Experts of a small language model: a variant of Adam for the experts, 8359 steps.
Below are experts of layer 4 (counted from 0) of a mixture-of-experts language model. Rows are named router (the router's row for the expert), gate (a neuron's input weights, with its number), up (a neuron's input weights, with its number), down (a neuron's output weights, with its number) and show model dimensions 112-223. Each number is 128 + 32 x the weight over its row's rms, rounded and kept within 0 to 255. Numbers have three digits each.
After each expert's rows: a language model's description of what the expert responds to. This comes from a sample of Wikipedia text that the model never trained on.

# expert 46
router:115149129146113101170102135116119113106108058103131146143103165153147151118107159095189118115129079144149118095157138171153096097101059073158130143089049129148116089128160156141132104091137157118105147145032126076127113162155191095120175119148159115072106124213060090158132123079158120155122133126149089110076109162141091102204109156140
gate0:101126119151109137135115104106135113114114174103151121148098113110114156168106141088125120084183154099168126072166110101139102127137161110163108066112174147140165126141151079090141140098091118070142094096121125129127117097189116173114062122202100135108087055190112129076082118123121134097123124145114145127111183108165137074121125118079
up0:188123186106137132170142100099076116121152126142134139173120228063104148130097128103126109186116116132170120083105130121122163161087100105179134136166161107142119118162140143195084075128127130134148112162136145110095141139062114096090136137124176116205120129117093196107149131089096177132091144085105138126110144176082120108135193099036
down0:194076092090125141137070163130068140153113074174121166138134074143088104149100126185177052103120135121142080139167083134132139121166086133142108110064104126146126083137146138127088132047120127110130128162112159116185082078119161126096155125142114103097103140099233057123103114157141103183130045157177136126106138103120111145155155076141
It responds to: Short vowel or syllable pieces inside foreign names and words, such as a, i, o, ia, ica, plus United, FC.

# expert 30
router:126150103151056134143118116129140107094133088120153148095181038131098125129112129108122139163098092155147148152120213151120129178100112124167138160108087131105105125134191139175188164106170086092123162154118147088063083141099133084174102188115143123111147119168096136077116115075139127182060126126126117169110087130168088085186142119151
gate0:114147117192113079129161140090138065157151149146146151108097067103069135151091092103127161178162142139164115105122154172136070158098132121207107160092062105113125140103077165165118151127149142110119115159173056091087073107146144081094077130131147089134109078122141117103099128116086181157049130096137160117175092177118118137137186095139
up0:128159175196139087101145140086115052157113113140122116119142062109168137119104151111109102139134135183127189176133130157120133209157146152129118110091071169131085131152129174231094139163177158180115127157184115146096087107156147065124087111091126090112125118123111125065163112113113117163122153105137130098088107131107119128148155140149
down0:167102149119155128138145091140129136122146182173116140118161216119121211183158131098132109130152101143062125083133106112196130033113155091153134112160101049131189138152135116085114039096138190082117108103124118153139198081121187131109114069196133127138151114145112186151118154106103117137127118127133102123112159134107103129067154124104
It responds to: Cell separators, dates, degree signs and numeric pieces inside sports, election and results tables, such as |, March 26, °, –, (age.

# expert 12
router:110155127096069108170173102156117081135102157136141141185104107121159162165083152117087112100140136122135130161166128151119191076091091089161150105109113179146130059119123142186146159107159141093072121157114125106108089176102153141165141178157162138106126106163080138147140080088098123210113064182116118192104093161181105081113132160157
gate0:091153159081137096143200107106139170150082174098158186161086108112148096211142142144084151114083161135110167163148051100122148102149091099114171105148149216151130158128151123148136115158108116148084099167124121180109128115134106047111122126111106136131081131103135081102134150077055131137096089134115082056133101147177165144107198130162
up0:140127106112157118163110098087157114154105142100140195135149132104139085200120086126143117146178116123127197138164120073124167108111162104139133087163103183130158137145225110128061074160125076113127110125154105132014139142094125105102087183165130116100093128125137155127076115114170194104113110174105123123181092139168116144089185151107
down0:111100050146109128129109147110085114047109190112107147126105141120093076136138150164080180131129156137153155090057143190112121127134106172078134095103083100029098103111116158095107170134104171110114104162113096126112128116115183155187164157114074113137165072146098131142177105105119118088137163152165186064157136175132163164152149097149
It responds to: Middle pieces of ordinary English words, often verb stems after a prefix, such as -cept, -ject, -vent in except, elect, consulting.

# expert 33
router:163153123105093077118151141123083169109126109093166165132137090160116138118161139122157165143113125160152117115129092213162105115059091066176157119113122150126046127171145130117104131089171162119105106122103128088141099156113184127195157138146185078135122165158108142108130090128122158140144105141053104124152055133123147065137082128074
gate0:173177092127074123144135156179129136054116150136161115207076103101150087130161108158157129150073130171141130171147123132161118097077152106137117131149099057154120112127162095098139157061155140048131156160128132169122105104133130146175110145078132113138072115087128170115120074068073119127195089100077142109156124105099141042120111164100
up0:216047125156139085134121112131144130135156118129115097052117155155142105135121144082157103129176121063091131091142106064138142119186129119149101097145093056132104056130149125133138109185120125177103117127196142138151090157128157080098109135068138114089122104126138113085137157140111104122107182111175155122096106154103131106135100133119
down0:063151135127128138125149134129110150101102147097105140178110062091123155095127155200127106121020109175127102187113164142129120078054136096087140118140167158080153135075117161134103113090144104094092131150054094078019129063112122189162131131133122115152120106119138107137119110098137151226116128132085134123123141050097124130105161129117
It responds to: Commas attached to words or years (183|3,, Annapolis,, death,), plus was, is and were after the subject in narrative sentences.

# expert 50
router:161184142151077096160107162142174125104106107117160129143165117171112191135134136123176176123139123172164110154159141176207114120109035095171144155160114152129129163103114124176139125111150114098112165180131136124090149099122082110180135176147155085139105178137108169117148106099120147159157119119095115121145114140128110119173121236155
gate0:122179130074088129092132137171118185130106143087153107100153125137092150113145131080113117119077092122111121083140107115143111102088153186201154155147119053100145081120094149181149122078100146067142113172102146110123150130135150082119144168099122087180127108118134148121156127205127080119083158175144127129124084127131091127104127156115
up0:182095106112152127166164048144107068148185147080066158118096144092105080115164187102181147136152180128097116142092081115143078159142132097098133138131160152121101109193108112078110169126093110148144135154156112180107108117129128122116142049144091145061126123083098126113066123123124148156185132102131124143106126106081146155135114094147
down0:142189119136067126122136149111081091114098117176111148075105109179123118122105148178143114109129090111127122122171128140135092173147102110071104084126113096140065090085125110132131091192140132136124114134164098128155165062129111173119100116161094146087101130066139061120136124106092184203111114144134087098119077153096137055163076136120
It responds to: Prepositions and infinitive to after verbs or nouns, e.g. in 2016, began to publish, from 1975 to, resting on.

# expert 56
router:153162131153101070171138145138131139122127101104167151127101131125057188080188151056112147166119060142164164090188126199160111120127079076118121132106083205145109138135116097185136150111133132117140153163127113082095084114105149122148110160124154083147105122230117151149129142071132112219163133116157133151074089138153102085175102134087
gate1:130146125154120127147106093134099148132167166116147158113051126140120079160134139114087085124154126200181080158090110169178142105126097018203196095135175177151152117149125145064074112160151092115125124196172050138098166129132172086131103158087171098157104167134131129145095140065157157138132103121148161143132124089185112167083128152128
up1:087162115140132124135179144109160140182154119092126129081167170132111171069088164155152192124082094034113164059138133126165199108152168164105075109160145106146172125121082112181118171140155140120145138095086148148133096131099086218134146160211107140100136109117150093098118154177082144116136166091065083113134089148127142176201127165067
down1:128138110068111118133131097140118092145014105126157179100150214072104146216120094090127106134114139139164094160057071119138105111077147095150046167100109168158179122138178092098143156081105112128144121162165111112127132107185105063101124109117150120131124165156106111144140143150103123096058172137045158117157120133125127117114089108137
It responds to: Common English first names and pieces of surnames or place names, e.g. Michael, William, Strø-m-men, Will-ow.

# expert 52
router:174149154131092101149172133090165169116073106147166174126100106148060172078098132112120153109141086109149147117126077155128131113085094122154173124087102163134060140115133101128115079126177173128086132119098163052139102134080192098129129167105173081123140178114067151124150157091089156203120149142099097094150066146106143120182095162126
gate0:199130125124103102172082077053109110128150127061100131142143172151098129107111143152148089093102114151128083123150083103070140107169088152145110088141163122103122133096115146098117085137208139145114121167099227163125146141112084115139114145184177131153153146138067064113117149086165140156106148140196109106104125098112111145110132120062
up0:125129138082118137180151178130142106120109078093095114164158131064119101134083188094130090112092118181099123132122148125068198099142169157141188097146162118123155125083130109113136151137132121148128167153117192175131100104081115130094144154193178100150123144071099103142113172105207143149078127151158084104146135129136142096102107093099
down0:138059137172151098071115148112102085105108143095121144098081121138154146123145136090100175087126131108116138154150134118163096125122100111097121125141212102116128124159108139178121162103138091123117162130117084109122116182180112088129108103088076168154141088120158095093068074115153129120078105146169103184141052134163076111169126142132
It responds to: Pieces of Chinese, Vietnamese, Thai and Japanese names and Thai-script bytes, plus adjectives like South, British, French, World, New.

# expert 20
router:113115120103065116149158125125134114104134120151172103116104112168067114114140082134148158125153119187162074131124170150166109136072101106181178130146122139099096106127088094180137122077147102118126093144077176045120174153095152142111147148080190105119179169155114152118120094113128121214105130198144090159102133120170136101136120108133
gate0:122103095134100103108112132145152131153130102147136099157108142189141105154131154103151112111089140118206067157167149175164172153103142089156105132113000113112078184125144167166111136169192102080131113136107100088107129130087160145150100139119157126132132141200116114134075100018129085179124166122129176120102079155160161125120146089087
up0:121104146157141185075083155078134119096185125137144114095074133179173106138162146127127080085131126109156069129132132117140183162096117126084127114123066078099106160143095096107097108114148116117172104166085102131160145115183149130107137143093101094155124105123151121132169075115174156118100131132185158089068162108132183137093109060124
down0:101164093173141158160065117109107138129102157142148162073103130235122086107191145152136098100084135144151115138126166057128145125111151089083185172162130092111107166118113054127191138116145158126101087106143112135164145154165124169164142137112123103097130142118080111219155128131094121247133132112171129163143115157166096171164074114140
It responds to: Middle word pieces inside foreign names and rare words, like ar, am, os, ol, e.g. Pavlod-ar, Atom-u, ang-ol-ensis.

# expert 44
router:137147181096035095145128084124149110154124099116132157168157127163108169133092143092148189091107083091140126083091130234123105126068060136192134133129092142129095167062119135149192129097141140132110115085126119092117092137115181104133110190123155125119162141175091109151158179115158172167111118125107113140108053109156108097190093137117
gate1:097127167081110166125103130146065127111194120152099142162132162110148085114098100140111070085091143074162163088159125073162181167140136137130124154148154129151087164133086089115145148126100130133095106112124104143174178165141138129116195144146188102127175108157152115146150088140168120098162112113117109076159155105129091113040147095067
up1:113130116083082121122114139121119136109213157165135127139148080148175097124099073131163088130092128156167121077103071103160085123177101126116116110138153127136142132083097096088140083108120108153104122114154133107125117151219186107150167181117115060048149134165096099120107121142153145111122132045142131045065149087102133098094119123107
down1:080161122157130109160141164149177072143061096105093081172100106192127126093124178128125169095170167098111146074121135105117124143104177160122100114134159165128177124144114114108137115138104122134156168096169206114150132119161115137188104115073106144137129134134131097125149183150146120085113065115161098144191099156124075105195163149106
It responds to: Digits and number pieces in tables, scores, year ranges and coordinates, e.g. 0, 14, –17, 0-3, .90.

# expert 7
router:131184110116095102142175132145102161091121128106131159134156127152087211117147137088155188125119136162163118093114093180191086094066105094156160131123135136129038113161124128140089161080137158093110157146070113074138122197117174130164185138121192102093175177151058156124125089107137127160133081157072077132148041141129150100169147151097
gate0:127136151168087106135177160177072153117151148147108130141090064106114112102144147097158139135156133147118150129149087139085178138119095112152111132131059186142103142131123119146180165062165148135122178072129197053132154157128115078143178120159161185139158137091107122171191150126088071153138128130077099135174163163128090100166117142148
up0:156117109093155102136105128115126113157110114115162108133151200182124160121118107139105128145141101134147125125126161123146073121164111111158167105144179098098156125159183124134096100180127120093106062161105139157130094123130173179078106157145110074145069133145171140037090132196145177143064148136181130156064111103174144155128159106094
down0:120172089085062076170153101183111128094141137132113146157103094092128127126123175128097177148179123175134160148134175131105129168126116112110133077128043197131136108122127174100152150101142206061137183144113162165115134119147134073130162138117156131091091126142111102144139134167098084165113138114121051112165128147150148028097145143167
It responds to: Commas, periods, colons, dashes and table pipes closing a phrase, often fused with word endings (ton, 30, 2017,), plus "v." in case names.

# expert 27
router:134161130099076102122125152165156155078107093087175182118089103173150144102113102115100163098158114127092147118115094152137092110073073090176204114141111131146103149171109172095093138095183144152117152131092117101128108090079133129193099134103150096162134143195114088124101125110100113159130125113140104124144053171087130103157151080133
gate0:073169166106129156144082093135151154155113112125145098103125150171089152104073117090153138152118157092179166171184125127096135134118000110110190101128105137109078112152165139098139128156114095196098087153152111148148113085145108091151125127118158077124153152188069110134122134102111077164150164126154149170108126219193104159115130113134
up0:154028117097228159130082130092161118177147195125090110114095118160217116137080130119104128109156154146168186102151128123092133129135172147131087145082127099144165110141117124126151131089145184140119092168124092100116125093159100129085088148054109166139118070118132153065158118128144143086099160076170164116106138121112115112122137106101
down0:117119100107116112130113094140143118107162095134135146129135141144128114156124115118152094143157168074174139104168090115127167120122092142112190106127104134150116158163135160036048124190125072108117150136139070194178106097167134102170148079137166099151176187129051093214128152120108138102217135138132095102145077164169150174074118115217
It responds to: Coordinating and, &, or, which, who linking names or clauses (Trinidad and Tobago, violin & bc), plus closing parentheses and comma-ended words.

# expert 48
router:149139159165096077154104089175145121142097076101216182126096157156044109137151108140145137161090089125164155095106125149104103151115073084153124142138112128117061141127129150188135099131129122137119111132085151058146112161067141128112112117081200107109144149121067141081153120120102150203076181127108112109102076125116138137168110174085
gate0:135181142135094091119117150126176144089094152117139130111100166118157161103148109078133107105081194122096139125069184117073140130132115110119134145176075117095208125133185096129155151190172180182026060136117095127142143147109162102100180197116129112221144147134151113102174140115111135133095185122145133138182112135139105107145093195153
up0:152101184158125085106092081126171146108075137095107135101123183145107160116151130148205106118094160080108146141057147106064134133142129107158143159165106132063117125140120203104123153184091138149103143077159192156159154093122122105117188115073120107114154137106181153128154154177117146124144136133156106132153118097145126127132115105102
down0:171129109155139139143147137137142067105143142152125163113142153112129088118093085090112212100104138119132159130146150185175085115207138119072147104104138126070137133128086063160086197058108100181136120148066196089187155074156079095132088103151129201104149156181115140115131072054159139140104185128177122138156150066112117080113123117126
It responds to: Syllables inside Persian, Arabic, South Asian, Turkic and Korean names and places, such as -iy, -abad, Kar, Bh, Shah.

# expert 60
router:104145106148101108119143144124143118087124113092200149137098119139100166136180107091128211179123126182130105182167115153150103072068094128200119137179074140122105082103139107201136142110143143111128094110109177085095067145111182147111105129151201101123106140141080150152095153113133115141096062143098118125132138146155125112177137136146
gate1:102119101185118176156155163088083125100166153093132123036103120141122177136137147120094156080183178156127040139127164130116120135097177170179179110144098162120109136079122155098203130116133142170154169193112072107117125127081115117156128136126082148124155167116133107124142097101141128168132124123124116049111143100158098176137123163131
up1:082080151133126111140124154097077146173116099069129159151120189107114095135125129075219112106125149077141135119146153140114118117119136125186131190123083089144106104120145157118148074118178117122128122159118082075093068128160146144114115092095123067173139098101169129108137162119104098143119083113091167112140112121116058112119132161154
down1:183155110131169123116153117161157155106128113108120162085107112162157090136109103111154109149140054129154106154089107115127137088102098142123107170062142078063159131158177169143140119172143146084137129135154181147176079199095088120082136122155175174109141115062116118091135130091143119025150124088126145176082144135128202116184103098100
It responds to: The article the or The, ordinals like first and second, and years like 2009 or 2024 opening a date phrase.

# expert 31
router:120190111103075092133148170120113120151087123083165185183146160173086189134139164100142194162123128162143169093105092182127114132109069090150138144161095153149101143107101118158131142141208137075123116171099095087089081151085148132171112164182196113107079123124098149111123096104108131160143126169119088119110104135086096096180143161096
gate1:146110123161146149166194127155116103108087176135132166151069114140114132147119169119190124110112130135159120154121100110118156147062090104146155103084059144154137095077202110140170128144132202080122116127094139121135118116164100085160170092087083161163181153169113055163105142135079091131130097119111079097106140147098147089102157165134
up1:123112150112107085173120060139101125146202115153144121114163157144165112137094107114075124183150110122128157097170185129144077077146127139118120153136165121145098142187054178143091053128118131150156105078150154102090130164104188110113154140149173088101092113097132179106112098150114153152131120085140141158136122081171103143162127140105
down1:145143138100141079151172157199123142135137105115219185184128059130135164084135173162097172120138108157100132085138100141118138120162051142168154175203181121093114130152129178126126102068089131206114191119139158089160127160140099126156145126104173128143150136131148134100123165131151134255140085123126116156182156115106129158150093155075
It responds to: Mid-sentence function words and adverbs in running prose, such as that, then, also, only, later, which, because, could.

# expert 58
router:129176093182066084159130133085107120103083133100152161166103155110071162118132167087114158123085118189144164104114117189124103107081075091166137133156134194104120121123089114148158156103131142100106131103069083062095094156109208157162172133123158072132130122152091143141087124103122125167136119132159107144119100131198078164158107183081
gate1:206154131123161155119149128094091187137176083185113103121151152162096142116102173160160073112144143182129149157098101149102118232116136073139099208095159092131124181169129133170108113143119179179106102168127160106127132137188143110128141140133114104155166106085120160152135129121168140151132118082112149131120152132190057137124148140125
up1:116135132178090116078120147142105131145129115158104153065128113178118092105148124099068111103099151158135160146164152161081124112095142180184150110140120143126139103150151161143132102079126140139095137141089099135166068069149139093123064098125125120164082080170136145120121141111065138117090101153178121077197094150101134165154123193027
down1:064115131120156082142148092101149144109122121169141131160182118142112104176141109080139102163108185128097134074127113107126126125109169096099107147108103141121105196153153110137112141140127123079111189075131158111136091109149169149158087119140087112082095143117089111135201134148111100176152111065169107173115155151143136113174138134137
It responds to: Past participles and verbs after was, to, he, such as used, known, released, founded, and verb suffixes -ize, -owed.

# expert 38
router:136174165156056061090168160129141110149112115123154173117128129162088148117198107104097192116105103165101101172107101194155153111100074140180203128180137161144080128097139148177150140125150102110124136113142155107102033125081073107160129142121138116143137182125118099132104129159118127240144134126107062094148106150162127095179135161133
gate5:098150139155150091098092156118124127094119100115172152154153082118151103097198138148166114101148103140087115061158145145163142109104076164165178170168114138060086140097110196152120158114131113127107116083159177133101139076168099133123118138090050145144162157091093097146106138116133104157087108153066130181183127121140076092176166159169
up5:090152153129119127156155206151118140105126100203179114124166077113116153124099128145117127107134174094127113122142150103140160075152125121103133100179123100066089119116076147123145152153135131182119137138150167158145158139140067155112128162185102175130152180113118118169133166138192157183131135160089100162130098094121120096143160139141
down5:156140089101192186140121109098121122141115130123139147099135128112165123141087095118110120150128095123118113168053037151127150081120130124086108121167102102172176176113065066114120099061180081107113074122128124096132128123132181102100139123139122033145108148122139159119093110101114182084111099119120162162112128145127185172073158123121
It responds to: Single initial letters or short first pieces at the start of a word, sentence or heading, e.g. h-ashtags, O-mega, H-ook.

# expert 59
router:141186142097078084159177172115122098106101078105222192155157094176115173100170138107101190135124116141096131138134149168145133100077078102158142141129126154106157125147137133204121137124094107085096112106092186108106099122074187106087157105093186100118094141171084139142085146105132172133123117148093084120125084167136140083157118119111
gate1:127135170149128170154157091125083107155129175102173073120156118124111129139188184098155111145155110083080122145090123140146207124159102164182119115171158178074168134132146116094095103103110086099180132170126175150136126157181128171135122140194180108116166150152138107114151082124182123153166116107125013138151123139186111109109162127117
up1:126123063140142130122078122139130149118129156170101159127138158119147105166125089181126186096135153189183116111154099145173043129148140077133141075125085148156105136133136123134136147132145137146105153083123123116150106175131110113156100137146097125081128095096082091108133141071092031173103138102112145103159099111123084162143128122236
down1:139152143108161196186164115112138100140166150118108113096179139112132138125168132135133164108122092132127097130144106132118237178154191202107155131157186154094186159141109126115144139124107123153162131125099131098118163135197140108058120140187135185138122167179110106133158071132176092073145152141149079126138120131141072143100208177080
It responds to: Articles and possessive determiners before nouns, mostly after prepositions, such as the, a, an, his, their, its, and 's.

# expert 26
router:121191088162061098117137134167154136099082116112131176177159152142084147114114128121081208120090117194182143118154123233131060151080080093160179157158108171132089117103148131134133153092150130085094131119109120080134102147054141142146120135099171137116098077117080133134088141083128132199096126135106130125163078144153108107135116174100
gate1:127128107078100123111164119174074131112105118085107192089134138172140119192107100191110135116135113132087119150171118118182104096081136131139122116169125130133131126120082181132136176125141133116127126103087085132098145160114132115103069124108126091117092131136173157226120106121145139114068103175072154117161101124105112176103142171129
up1:119066155151157088095118127078178119140122087134114081163093128130112115163159119093063098165100103075099099105136110110121106094117144099187116136125123145052108106152142082138159169177122160112160150121148141121154101167113117061060157117101103085157146083165103104126138208108123107109137189140128137175119141109148084172111135117130
down1:126072085124092107161147080141074149101184130100089195126125165165142136129096154069137089137108150146142129094179188153136140094110142172135119135169143162085131129124107137148089154097129155131066117137133096140151102124112170129110134116071171110147139153170174130143130168115119056170116090132080094086173117124129115135163091234097
It responds to: Verbs and prepositions in sports biographies and season summaries, e.g. won, played, lost, held, took, against, season.

# expert 19
router:124163137151045118152145161164134097120063075071155165072123098123040190124141110118112188089157130119099109121140154151134122124129121121139094065149079168128083087111123117143150197125157146113172132174128158119086123155056146123157115096142202126108149169123128081129109109129129130199105132144095060166151022164153125099171147134128
gate1:133170118185146158189114109156108141058123086151112150103178123127117196152135110143089122134194051123147112144085141137147111132098169130125077075147113170098156146140172100111138137166122117077118160141142154092115095148110167063118118127141085143149146090152136154093118134092126085125120106172123101145118028133114094137140118153116
up1:125148163161115131183188164146133137121105091098063131075163111096147132174130107172106139104146107107115152101096199139126179143155174142106113132145079145120149117136168077123197147131087136081079182158099138165121090102123091095136121120177120124176138125097153133118138147138155112150115093140186155161151052113112079130080145166147
down1:123048137119129101108185137072130100126147135120148101150063167061059093121129140084130155107091161147110107137121100125187117113171058131151128150076149097145143112129113138091118117121121116172138111117119115100182064128124146133138128096130159167114133102120099179213173149151147120069138175125112084079113157100179141082111139093104
It responds to: Word-start stems and short pieces after a capital initial, such as D-unk, sl-og, sp-ray, plus common words like back, Black, hand, small.

# expert 21
router:166158165162056078121128159141099144124139150089139173142123136117143147126158145070081191133096114156142142123189112148119107106046079101143173126118099129114091136106158167148108115108093136093121133116124118105125098192085138103102149118134165121094146168157100128157116131123147069212088118176105111113158086146142135127163070152144
gate2:183140140091129091145106127144162078139097091065177083099137133090133146153174122077176106133094114228134098126133103101137129109102118126068139142095129138080073125133157132115112184109137079130114093069135131122153131114247208169156169085202083129119158096176128102136094080112190148104105096059136150118125099097124145087092096065093
up2:110153132186167075104188069075140149167084095171118095090121146068092142178152081133153085116085203166087158110118148112118102081123144151084079069118121159056117130201137156124121058111092141162104089142185120171114086096142147155100156112142134115077141114125116131122129125065144127163159107163084097075106115147155135170121134067116
down2:143122078076145077152127132120130161127057140166117104177151113154108162109142109154128130112103157171159081090155103117188112103100129160109118098171083153115163087125038076130163154061085119099101133110099095133161101083088080154136091187114100123131186163123164145136121129103154117096130109194118069086190129148090172178130125099128
It responds to: Pipe separators between numeric table cells, plus semicolon-ended items in results sequences (W; L; D;) and separators like = and /.

# expert 11
router:157170145096058121171128173187111126104090134112169132136135188133070125133082138130124183096123106132171110160098136184081116091086115112141144099165120129088110105181118135148181168126110107112096155125107139081134142155048126118105142134139139105159155136147096101140126152134087128207116150194119069145133096095181162112162082129155
gate1:140114133120087118142111111101119126073071119102134144113162183110127087157094078179133123131158127100115132175132177107078091182102102116110137117089127094095098063135201150118120122153091121169131101135144125103147133147089153139142097049094135079144180123139104108118153045157199130150141166112065121139105065104070115131122098146116
up1:155129177139127140132124149158157106120115142099122132105148182108156130115107152088106167091154087100105098162079123124029137130092103078147152161136167100125111112152187157177135106122183094162117133074100132153144175165081151147083073141125117102164166115075133127115143148154124167114128073140088185163181110093105111192148129146147
down1:130118184075166146167125094134122162106174125091129055139099090075087179120119161118039121090119185153087096168036146085122123137136128064146134117145132154136167077114142092186164150107145144139101081093175195096067172158156064074111153076095166126168140121134125131141102135085131190174102147154154104110108164110159096169174125125144
It responds to: Verbs after is/was/can, often participles before by/in/to, such as located, built, used; also word pieces like Me-et.

# expert 16
router:118157140104094053149155212115122106122078120130208138130113147166078183113158131091140172115122077134110096073105123179180129105103146061162152114153109165122115100112078142127119114092187104090108096125071158041114133179085135135166105144127129065153109167167121097137116143108135117173129121195068074150144108156121138123128163163158
gate0:166147141164141066156049130077116106185076134172151161073126182131149084081061172178124119125091153199152163144142138159152089103082131105169116101144142078108120122132169135106096096158171136152058061109084116086147095158118170207110151103120188095136128172130127117108100118109104140156021120128110158106098145102133122159125164112119
up0:137184176179098086142115106121144056126151141135148164141142164170142142073062119171136149130143169150165147054146139138148157146104089135121173114087108125133092086151142109105110103198127137116095096143080199087136127171112114227132079126142121099078118132124092120069091126087139137129028127139152094184154112149131102122185171117073
down0:112148124116107132127148162128135188078098141059113148101162143106107111096152161180121111122178117149106136127134106182071114117114157102156123198149163185098139199103143163088130133134097135104117125125167092086134075153218198121141165136124149172089122119128110108209128134164113148204167104168060100155159120181169153089177124074123
It responds to: Conjunctions, pronouns and relative words in running expository prose, such as that, which, than, but, it, he, do.

# expert 24
router:148153119102062102151131137143150072112091131091149156114108158121059195107099149097149158133121093149115068119092075137139140134139074167194152152153087156113125098107132135169144115110120159126073127119102151081118129117092186108092144115150175070146100176159117146127158153157129105159089153189139087143152111145197130113130123138086
gate5:156123096162139156124104130157139159114110123065149119074186087171122131124100045124122164116170171100157184114086091143114085127095105152177104103147100080164097185119151156141113095140169128169111075087135116070178144157139124148172145152189135089105146119084098150104116141129139068123155103144149127159173122179135150155108102134096
up5:075132080118133161122104123102079114121121171146140114115166116140149191137095075090138135111217156100092142080047146089133142158124102216177114086140149109151154217110129139195124093160174134144083065126116144090113112182178115146179101151187117105134111121125107112129128133130121100102154125148144140132161117170144177136100087118138
down5:106112103175108136127125074019082089092100144154127117089149184086144099139124141131082106039177118185139204159157129070134201128089126082136134117091149145124149147117154133085160144149134165093120133167120123108130096137154123130087150152096131128175138091149159124146152149091119176099170131100092177107103122083101117080100121092129
It responds to: Adjectives and nationality words after the, a or an, such as new, National, American, British, local, public, other; also the -ic and -ian endings.

# expert 6
router:137158151136096107157162118126123089149141122100163141115127150146089156112102130083158166109153076151123115112143145168113098093137064088180142151093130146121062093153140147207167162063085150131125122203130119073118115135120169107127179098126188117079164180150114110110122127128119139217143116201118128157105100160128168095139132186085
gate0:104116168105086100128108104080115231140124067198108122131093147201159120119120114095159093146158133148166066116131169091098099121166127131141117161130131103170151086118149132141128167105108156129097184047100095150118114094136122125108093126085202099126137136166109176160110133133143095111173156156152119109129074181144126112129170179115
up0:099189145120167076148174162147129116121123091118122138161124087120081183168106118130153160102151166080154172093140149162100070136123108180075157089125119139175159129106076174103171076134135152101083147133103140100111066170135115111121105182157134072157058104074134139109165119108105138119178127089128124152064079139112126112179099139074
down0:125119081181074148057091161128071112161185106120090103119138055142189119154083157104108163125142169182164150085134081181145121089099113122132150117110173174108087147169131134154118155121175142157144105182145113171134128145166160133137115122163130103126188111111136097137055102167118129160204117156225173151133143130152030171107147083188
It responds to: Word pieces inside Latin genus and species names in taxonomy lists and species articles, such as -idae, -ensis, -ius; also species, Family:.

# expert 18
router:186160121132085111132128126142145126137094120085202191131120110146120133150143140097139175144134136192065125105113069184149126120093108068189137139147053117151101187086109143118124154148130079127101143151122117089054105139125128133223113141152130130151087134208145136137081116088139141159098156165125048172148106150096129100167150127115
gate0:126102131160093201106049108055126118160166133164070082155134082120061136074097143122135100126168176142162147117105112153069198142147132135106112141121169122088136132105102065127133091138116111169109098160142091145093123171127172154120157106129110127114140128121111158154051113114153142150161162152143117068088111122174116194117115122095
up0:193115148148172122175153145158128169175145130070119145125109156089125173122141122095169099138179082113125240114138084134154096144100085128160144151077075102082197134178132133133108153122121123127126135151098137132152117161124140108163124113067146072150156116194168151091140088108169112128124099150123107186170170176150169124092151156075
down0:153149105093133129175153135096099132077141115145164113130129116206139108115229157100136180089159136134092187110131135116143115111137082113133165116120123146132096194133105121101157128191134102066120136156140100083080118091158108148113163145138102143114032143137163144109167113074202104082116127081090128152109112103092152134108117048107
It responds to: Main-clause function words in prose: and, was, is, were, he, also, has, often after it, which or a comma.

# expert 61
router:158156166097095085137150187089143107103120078097187175132138098173089183104150182075084177142110123131117108155127117161129132087054101110136172135147118157130131132121144154178122114096111104108100135096054138057137108123099199108123136118096177059133100143158101114157086149101102126137147113109106055155142056178140119084162140157077
gate1:174090166147099122100126124125074153193105133121132137113162177154113136079088088158137104145079151135080165120154093138151119128100134139163096094170105140078144147087169162164111110082175092149149156117139161101126144148131160162104164115094161093183072123160145210165145178154098085138109173141129140114121105128173055127107085171153
up1:114140131125094141107060128136151122081163130137108115146110139140110120126176164122170180092156137085125085148151070091104095136129121113098174100072119102135132126170144100115121118133114122140055117129107119103139076167175083120136115168078107156143174136093163090049130031099202099120097147148186075104177129164158163118127150076096
down1:120129214135116156117128108167171135134129178139079198145128190129187154139132140153161153126164127138151132149095130123149105204125131124116123080105102161148090097086163153163084112144103062088092101138154084111141114142133185134097169093161135061126122190066155174085163170128150130167164142172180140119092124125123139094168118080145
It responds to: Determiners and possessives after prepositions, mainly the, plus 's, his, her, its, their and small numbers like two, three.

# expert 57
router:113165111126071094147125132176102106143096131116132179126104126136134171117113124155109154156158133109126107139151138166119128063112068118168191119079149155139097093146162162174094137124128175082121108139053118115073117181118121111187170126167123121090189141155057100132092093157115152183152129170101093143128088194116141094191177163142
gate0:128154130069103157087106128091092143055135137110112211114173108115099123128148094102096112126139120110106085148182106158191178133147132144136122132125153189144135082157147149137185156130119139207122099112143096144116154107139113094137157140190106092165164146148116134119069176169074117122154126105158116148126081162115080142157158120159
up0:134201103131136109101124158105103169092140121138107210092070082094073121137137149146147156131152134194073115093115099120116161197075142153101138160128102124134099102181172153114152055121084135204186114192130122121154145089142119108153115127134155110097077133195102070126167108137103094130079133200152130124156090184141109068181075149140
down0:088145125091138196132074131109127099175120133101153181142161118105150128132184083088164097128105184097151145170125157138143153111135177113126154188030151135127110136075165100176108085161163164159112138069127119123143120107108100080104073121119159125133179144074163099093164156115187155102037146145155099176117195155105086099175099118112
It responds to: Second pieces of words after a capital P or C start (P|oc|ono, P|uth, P|ump|herston), plus based, built, located.

# expert 53
router:160151146143055061133115140141132100164115128147139140135148111118107155175116126103134185150136141152106147091159092172146112111107081089144134113121126128188090136093147153168142107120166118117107119111146109125115047158082173100113140179134168158107148124144091109159161149112142164204099116133113129124116048146112154145176081122146
gate1:212112096078081162178090107169158180109131121183118117104125116078174095132141107125109096089060134141128198149101163147125157125131091164116135108158227098201110131165110150137115096133159134146094159089151164110140099123149153115150139128121142076127178107066124140133138119168116143130150153082167168185104112113149116100146072069095
up1:184173087130100209150091142143143150106118194108080143103144165159151068110174120125064123206113103134167133167123147152161137126105077184078069174134160121151126170137127151086121108124146141123056134084132118139144127159160168159123135098105093120165169089138161201138130157116109157132135095095201113118081131096139139102125102074140
down1:083129101122098055131178126113145083166076112136145080167180098147116128202117169154130142104164151108081134111119155092121128176153121154158129122145097073097098142075126174176172110201131051085142161152122221144121105113123141064099139164155173179080129164173175124127148119137174134074146107111040152118151131082112148117140147155150
It responds to: Integer numbers and leading digits of decimals in tables and stats, such as 29 in 29.7, 16, and 3.